Weights of a small mixture-of-experts language model, trained from scratch on English Wikipedia.
Experts: 64 experts in each of 20 layers, 48 SwiGLU neurons an expert, 2 picks a token.
Below are experts of layer 16 (counted from 0) of a mixture-of-experts language model. Rows are named down (a neuron's output weights, with its number) and show model dimensions 0-255. Each number is 50 + 15 x the weight over its row's rms, rounded and kept within 0 to 99.
Before each expert's rows: "comes before" lists some tokens at least twice as common just after its tokens as in all text. This comes from a sample of Wikipedia text that the model never trained on. Tokens count by the router's weight.

# expert 13
comes before: ",", " of", ".", " in", " and", " ("
down0:66 42 41 18 74 41 44 72 40 50 57 69 30 63 63 48 64 64 46 22 67 59 71 45 64 81 62 34 39 41 61 46 68 45 57 40 61 68 37 29 41 44 52 57 36 57 48 67 49 85 69 48 38 31 56 29 26 64 46 39 28 18 50 52 64 56 21 76 61 45 64 53 43 45 53 68 64 67 53 52 51 49 36 46 66 54 40 68 53 52 46 48 62 43 23 48 33 54 34 63 51 60 70 38 72 45 45 39 43 45 29 56 38 33 54 47 47 57 62 54 59 20 55 29 53 36 30 57 82 57 66 33 32 81 35 51 23 49 50 53 36 42 34 62 60 60 34 34 54 56 33 57 56 22 74 77 42 43 51 29 78 26 49 60 58 58 40 33 47 49 68 54 58 52 42 42 53 68 52 66 70 59 58 76 66 42 63 43 61 37 59 36 45 30 58 54 55 75 47 37 35 20 79 35 38 74 78 41 36 38 50 49 44 33 73 63 28 55 39 62 63 57 68 72 36 35 57 50 20 43 55 21 54 56 38 46 67 73 46 43 38 76 60 14 64 41 31 80 44 39 74 56 20 39 14 57

# expert 51
comes before: "\n", " The", " He", " 0", " In", " It"
down0:88 16 39 60 84 41 60 50 58 56 73 57 51 54 65 62 24 47 32 33 47 28 66 56 65 61 30 42 55 55 63 18 30 38 32 44 48 67 56 61 67 51 53 43 45 69 39 21 27 48 26 36 65 20 65 48 49 37 33 64 44 59 56 62 58 47 48 57 39 60 49 38 39 60 15 44 52 37 22 60 81 51 57 09 54 28 44 61 84 56 41 61 56 55 59 58 45 73 66 43 70 38 46 38 35 42 49 52 75 56 30 64 60 12 33 49 67 49 25 42 66 43 36 57 47 24 25 75 62 61 68 55 46 49 31 50 84 47 58 81 44 52 36 38 71 51 44 57 54 36 29 58 73 41 55 24 70 50 52 50 62 47 65 61 43 58 31 43 59 47 60 36 53 53 59 65 73 37 65 70 42 59 64 21 47 73 38 56 56 32 56 32 45 65 64 43 51 89 68 53 43 33 41 67 67 52 44 55 56 50 47 53 45 30 42 58 42 52 70 44 35 46 48 44 08 60 47 48 63 64 63 37 32 46 61 63 32 52 57 75 19 47 42 43 42 30 39 73 66 46 54 23 37 60 63 31

# expert 2
comes before: " to", " by", " in", " the", " on", " a"
down0:71 45 40 37 50 68 87 46 32 49 37 40 37 73 48 34 58 74 46 49 65 71 53 50 29 35 64 48 61 52 36 68 67 32 49 73 64 46 57 45 73 31 65 49 46 99 62 68 28 46 75 54 51 34 11 40 44 42 55 68 33 71 39 35 22 45 46 52 67 32 48 40 61 35 55 43 47 45 50 36 57 41 46 45 23 46 32 60 40 46 26 30 23 79 52 25 18 37 20 62 28 50 71 52 76 44 51 50 56 19 47 49 51 44 65 28 37 68 46 28 45 50 57 64 61 51 53 35 68 63 32 55 41 76 60 61 47 46 68 67 50 47 62 45 28 51 51 29 26 51 54 33 65 54 49 48 44 67 60 35 55 66 55 41 40 28 46 82 70 28 40 76 75 41 44 36 48 42 04 61 48 40 48 63 52 50 61 59 28 49 50 47 49 73 60 71 54 68 52 51 78 27 48 33 44 62 88 61 41 27 45 67 48 63 64 56 54 52 38 45 61 39 63 64 54 53 46 62 69 16 63 60 59 83 69 62 51 32 63 45 43 44 34 67 60 46 35 51 23 55 45 58 63 52 37 62

# expert 56
comes before: ",", "s", " |", "er", "e", "ton"
down0:85 43 36 41 62 41 27 45 40 46 60 58 73 58 30 44 36 46 67 53 61 58 78 64 44 62 21 24 71 73 59 53 54 43 49 41 35 74 53 45 36 57 57 23 68 44 46 43 56 58 80 77 19 55 24 35 59 42 53 49 57 67 14 53 43 18 52 30 46 61 23 75 37 32 48 33 54 68 63 40 60 48 45 45 54 43 54 40 53 52 34 42 58 79 44 42 50 67 45 50 31 54 68 47 58 16 52 45 46 23 44 68 62 56 39 59 41 64 63 56 50 35 53 31 24 44 69 57 57 60 38 57 53 60 39 47 43 53 57 49 40 27 53 47 80 25 78 57 61 57 66 75 68 36 43 41 11 59 41 47 61 76 27 47 48 33 50 70 55 45 29 90 42 74 18 61 70 31 39 38 32 47 53 40 53 67 48 23 52 29 33 63 35 73 43 47 67 59 58 50 79 62 52 58 48 62 70 53 55 61 33 61 72 06 47 31 40 40 71 54 65 59 16 61 66 60 40 34 65 52 58 47 53 33 60 57 45 43 27 66 52 76 29 56 64 49 47 56 59 64 49 67 54 27 51 66

# expert 26
comes before: "|", "er", "ar", "ri", "le", "re"
down0:41 45 51 58 44 50 49 27 23 31 68 71 43 64 66 69 42 37 52 51 40 29 60 52 40 41 43 55 24 41 47 50 73 57 15 39 28 52 29 48 48 24 45 60 53 39 58 39 59 52 36 61 42 55 59 78 35 55 70 45 57 32 60 68 29 54 56 52 29 37 60 65 81 81 45 60 49 41 70 48 14 32 60 59 34 60 29 66 58 28 58 64 36 55 36 59 44 43 32 77 54 50 72 21 53 41 46 25 41 65 21 65 40 57 72 42 34 60 54 65 80 36 20 34 56 87 38 63 34 62 80 72 44 47 41 62 49 39 42 42 34 65 59 76 88 61 59 71 39 21 50 49 29 52 37 50 47 49 33 40 60 53 41 47 53 69 58 45 49 52 31 13 55 68 42 62 39 34 60 67 57 59 52 29 62 73 46 72 51 53 43 30 25 53 16 33 44 67 72 58 68 47 24 36 44 55 49 28 34 38 27 11 29 48 50 67 59 47 56 76 47 40 52 44 43 58 52 42 41 46 63 43 37 49 42 30 39 23 52 36 36 57 40 32 68 43 39 36 64 46 41 34 64 31 47 29

# expert 43
comes before: "s", " of", ",", ":", ")", " and"
down0:53 76 70 58 75 72 32 47 40 50 50 28 59 35 13 59 53 51 36 62 30 32 56 63 36 16 51 82 45 63 17 26 30 57 73 41 47 46 51 38 47 53 50 46 83 59 54 31 41 27 35 30 70 48 57 44 58 32 48 44 41 38 22 65 39 71 56 54 66 38 61 59 59 50 51 60 65 58 36 75 56 45 07 21 33 53 53 58 81 49 35 68 38 50 53 47 14 59 68 59 62 62 24 57 36 54 36 42 43 55 47 26 56 43 36 77 65 24 13 46 37 36 43 46 57 48 77 62 65 53 43 32 50 56 48 62 49 44 51 44 77 41 27 58 44 28 63 46 57 67 54 31 66 37 37 53 47 47 33 60 45 36 56 16 60 54 37 52 82 33 72 32 38 63 43 42 30 64 56 47 45 73 45 41 71 27 54 52 40 57 24 59 71 62 44 49 53 55 81 57 40 61 68 40 51 63 54 62 50 34 46 58 47 75 64 66 75 48 41 89 66 23 51 59 41 42 43 58 35 58 66 30 64 50 71 47 57 32 30 60 41 34 71 55 46 60 63 61 41 35 67 71 62 41 33 42

# expert 47
comes before: " ", " a", " the", " been", " re", " an"
down0:58 38 23 43 55 61 39 45 45 44 45 47 64 24 42 34 48 51 51 62 42 52 55 69 50 27 40 18 40 65 43 41 69 46 44 41 51 75 23 53 35 53 46 29 67 58 32 70 54 52 62 58 39 64 42 47 79 34 54 48 27 54 17 74 40 24 46 55 40 48 61 29 82 50 29 44 36 44 17 28 28 31 37 23 70 51 49 65 50 40 38 43 14 43 93 22 60 37 54 61 52 42 69 46 53 70 42 51 34 67 40 47 39 63 62 22 29 63 62 42 60 41 56 42 55 51 62 54 17 23 50 36 41 69 61 29 57 26 54 63 36 21 65 38 35 58 73 37 68 56 37 46 23 71 72 64 70 64 48 48 46 67 77 46 53 55 70 48 38 72 55 50 61 69 54 61 60 68 63 54 35 43 63 51 43 34 39 49 57 40 46 59 51 64 50 23 42 63 80 44 40 34 67 53 45 09 66 66 46 57 54 52 50 84 55 30 70 61 55 36 52 70 67 33 53 42 46 36 53 53 60 66 45 41 51 67 42 42 68 60 49 39 52 65 54 66 27 30 47 46 50 19 71 27 80 76

# expert 5
comes before: " ", " first", " United", " re", " f", "y"
down0:82 43 56 45 67 65 48 51 34 27 47 58 60 58 61 25 66 52 59 43 58 49 37 44 64 42 38 52 41 33 38 38 72 42 59 55 26 51 40 56 44 28 51 48 46 52 59 65 38 58 62 56 46 53 41 61 62 43 58 56 61 54 39 68 44 71 59 53 43 78 61 62 71 05 39 59 68 57 54 65 48 78 62 37 64 63 25 46 78 77 61 55 56 52 45 77 60 59 58 65 58 57 67 55 58 61 17 55 32 59 50 33 47 55 61 44 34 65 55 39 31 66 59 37 46 63 39 42 69 54 30 54 54 56 33 30 23 45 54 59 29 75 54 66 41 59 49 26 33 53 70 44 39 57 41 21 45 29 67 25 48 44 29 38 25 15 40 23 41 38 43 63 50 47 37 46 49 41 31 80 40 87 58 38 47 32 30 56 29 29 43 50 33 45 41 29 63 14 58 77 41 68 50 52 78 61 63 48 57 55 50 46 35 40 66 72 35 50 45 61 47 35 68 68 69 73 55 56 71 24 47 14 16 57 53 40 91 59 70 63 50 52 38 29 64 75 53 63 63 46 56 56 74 83 39 36

# expert 32
comes before: " |", ":", " of", " (", ",", " in"
down0:34 51 44 44 33 40 52 43 58 54 13 39 40 30 72 44 49 62 52 67 51 42 67 41 37 72 61 52 61 80 44 56 45 69 76 63 66 30 53 58 54 24 34 29 14 76 69 52 29 45 53 35 51 54 72 65 27 25 61 63 84 54 68 52 34 25 62 61 51 59 59 54 31 47 35 51 38 47 43 60 41 72 36 45 64 58 37 50 39 59 46 45 79 58 65 75 65 63 47 54 61 24 78 44 48 71 40 52 55 61 42 61 49 59 51 44 60 48 31 46 42 52 62 84 52 53 21 11 70 74 26 60 51 44 92 39 46 29 44 51 40 71 50 16 50 38 48 57 54 63 58 40 58 52 72 27 59 66 65 35 39 62 78 56 25 58 51 42 39 26 47 48 45 28 63 58 48 34 54 50 39 54 52 14 36 39 64 56 54 82 48 18 41 58 65 43 42 45 80 65 52 48 24 58 41 57 52 52 53 49 61 48 43 58 51 50 75 51 34 47 39 56 49 33 49 62 62 54 67 43 57 40 14 66 52 31 45 29 48 53 69 65 71 32 61 59 57 62 43 19 33 63 61 61 62 98

# expert 48
comes before: " ", "ly", "ity", " re", " and", " f"
down0:29 68 67 71 48 51 53 65 49 76 53 71 20 56 64 37 70 52 53 86 58 62 72 68 53 33 62 42 40 58 56 38 48 62 46 38 26 38 43 39 75 63 39 17 64 71 58 44 53 70 29 39 22 79 34 28 34 77 36 51 45 54 46 51 35 39 36 44 51 59 61 66 28 55 28 72 66 73 13 18 35 41 41 49 56 46 84 42 37 34 46 57 64 43 32 51 47 63 54 80 27 57 49 60 27 55 51 49 59 65 58 67 43 38 40 48 60 43 65 49 60 30 56 50 50 39 55 49 52 51 49 01 15 33 58 45 68 76 47 59 57 54 45 38 42 32 34 23 57 72 80 75 51 53 47 41 51 31 47 50 42 45 26 48 71 32 50 71 35 31 33 28 25 57 32 47 66 81 43 50 45 56 23 32 60 31 37 68 75 48 41 76 60 51 45 31 17 73 52 46 65 48 72 63 72 50 55 73 41 49 59 47 56 60 65 43 38 48 36 69 45 59 43 46 57 25 60 51 41 55 52 47 28 52 62 77 52 42 49 49 38 68 49 37 61 62 68 56 69 48 48 46 68 66 52 36

# expert 19
comes before: "n", "k", "d", "t", "ter", "ing"
down0:51 22 48 50 40 26 42 60 57 41 71 38 68 30 69 36 25 76 68 78 57 67 61 46 24 47 63 45 38 65 51 60 64 50 45 53 38 34 45 41 58 66 50 46 79 22 58 52 47 53 68 61 56 28 55 44 34 63 56 47 46 52 50 60 51 58 57 36 32 48 45 37 16 35 44 59 08 55 42 43 45 75 60 39 35 43 60 41 25 63 46 49 31 48 21 37 79 76 69 61 31 48 79 37 55 48 51 40 33 32 53 45 53 38 52 57 52 75 49 48 33 28 46 66 72 50 64 49 24 44 57 49 46 46 70 36 60 56 66 36 45 40 00 34 57 50 26 45 46 69 51 64 49 59 55 54 53 66 48 44 33 51 28 46 43 47 60 00 38 65 49 46 55 43 29 56 47 46 46 57 39 74 58 51 65 46 61 64 47 37 48 35 69 57 24 73 59 43 50 47 77 44 31 66 70 26 60 39 54 59 33 65 80 30 53 74 59 34 55 67 81 52 59 79 55 55 32 40 53 17 39 66 54 81 48 61 45 46 35 44 44 39 81 61 35 67 57 55 52 48 36 07 31 47 61 38

# expert 15
comes before: "ed", "s", "d", "ing", "c", "ne"
down0:72 53 22 41 46 59 52 62 42 35 51 50 49 32 49 39 29 46 50 75 27 55 32 41 59 66 33 43 87 50 50 46 08 75 56 44 63 23 68 45 63 64 50 68 68 59 60 47 25 81 48 44 36 50 65 52 51 41 78 25 62 16 63 27 23 65 51 54 48 54 66 75 41 47 31 62 19 66 76 74 64 38 68 64 63 40 66 49 42 42 34 41 34 53 67 64 62 56 32 39 62 71 69 40 46 48 30 28 46 54 46 44 53 35 49 50 57 36 53 53 41 52 55 63 08 42 44 52 44 23 34 68 54 40 42 24 46 48 41 54 62 59 43 31 67 67 51 61 48 47 59 65 57 38 41 49 40 76 50 72 64 51 46 43 38 38 51 65 30 58 47 40 53 35 17 24 68 39 53 51 63 59 30 42 32 44 48 45 00 45 51 64 40 41 37 70 35 42 71 24 28 20 53 31 62 75 42 56 65 42 29 12 28 45 55 39 59 43 38 80 40 33 54 40 56 36 50 59 47 51 51 42 53 61 47 68 61 57 40 29 43 80 61 41 81 42 60 40 63 37 52 66 67 39 30 39

# expert 58
comes before: "s", "er", "ing", "M", "A", "B"
down0:65 58 58 40 46 55 68 39 31 59 52 41 64 09 49 74 56 44 68 05 37 65 60 42 45 34 51 59 40 53 43 52 50 49 36 64 64 38 33 30 39 46 46 34 53 12 51 35 52 41 84 40 56 53 51 39 44 45 55 66 51 61 43 29 55 55 43 41 53 69 70 53 51 67 56 78 65 37 78 63 41 55 68 51 66 51 51 59 56 49 38 93 59 48 87 66 81 52 58 31 45 65 26 29 27 43 36 46 43 22 38 53 32 49 30 48 46 73 98 36 56 88 39 50 50 51 55 47 63 85 44 59 48 64 85 69 53 52 53 65 60 46 43 52 37 84 63 62 50 52 53 43 75 75 72 28 38 56 41 49 41 38 63 54 30 44 24 36 46 66 44 68 30 76 51 35 51 41 51 42 47 47 61 35 85 45 69 26 59 55 77 70 37 64 64 40 50 42 52 52 58 34 60 29 52 38 48 53 49 65 27 36 35 56 52 66 43 66 52 58 68 67 64 53 60 39 88 47 49 33 64 40 46 51 63 36 24 46 40 40 34 60 34 53 44 34 47 50 83 45 46 48 50 40 55 78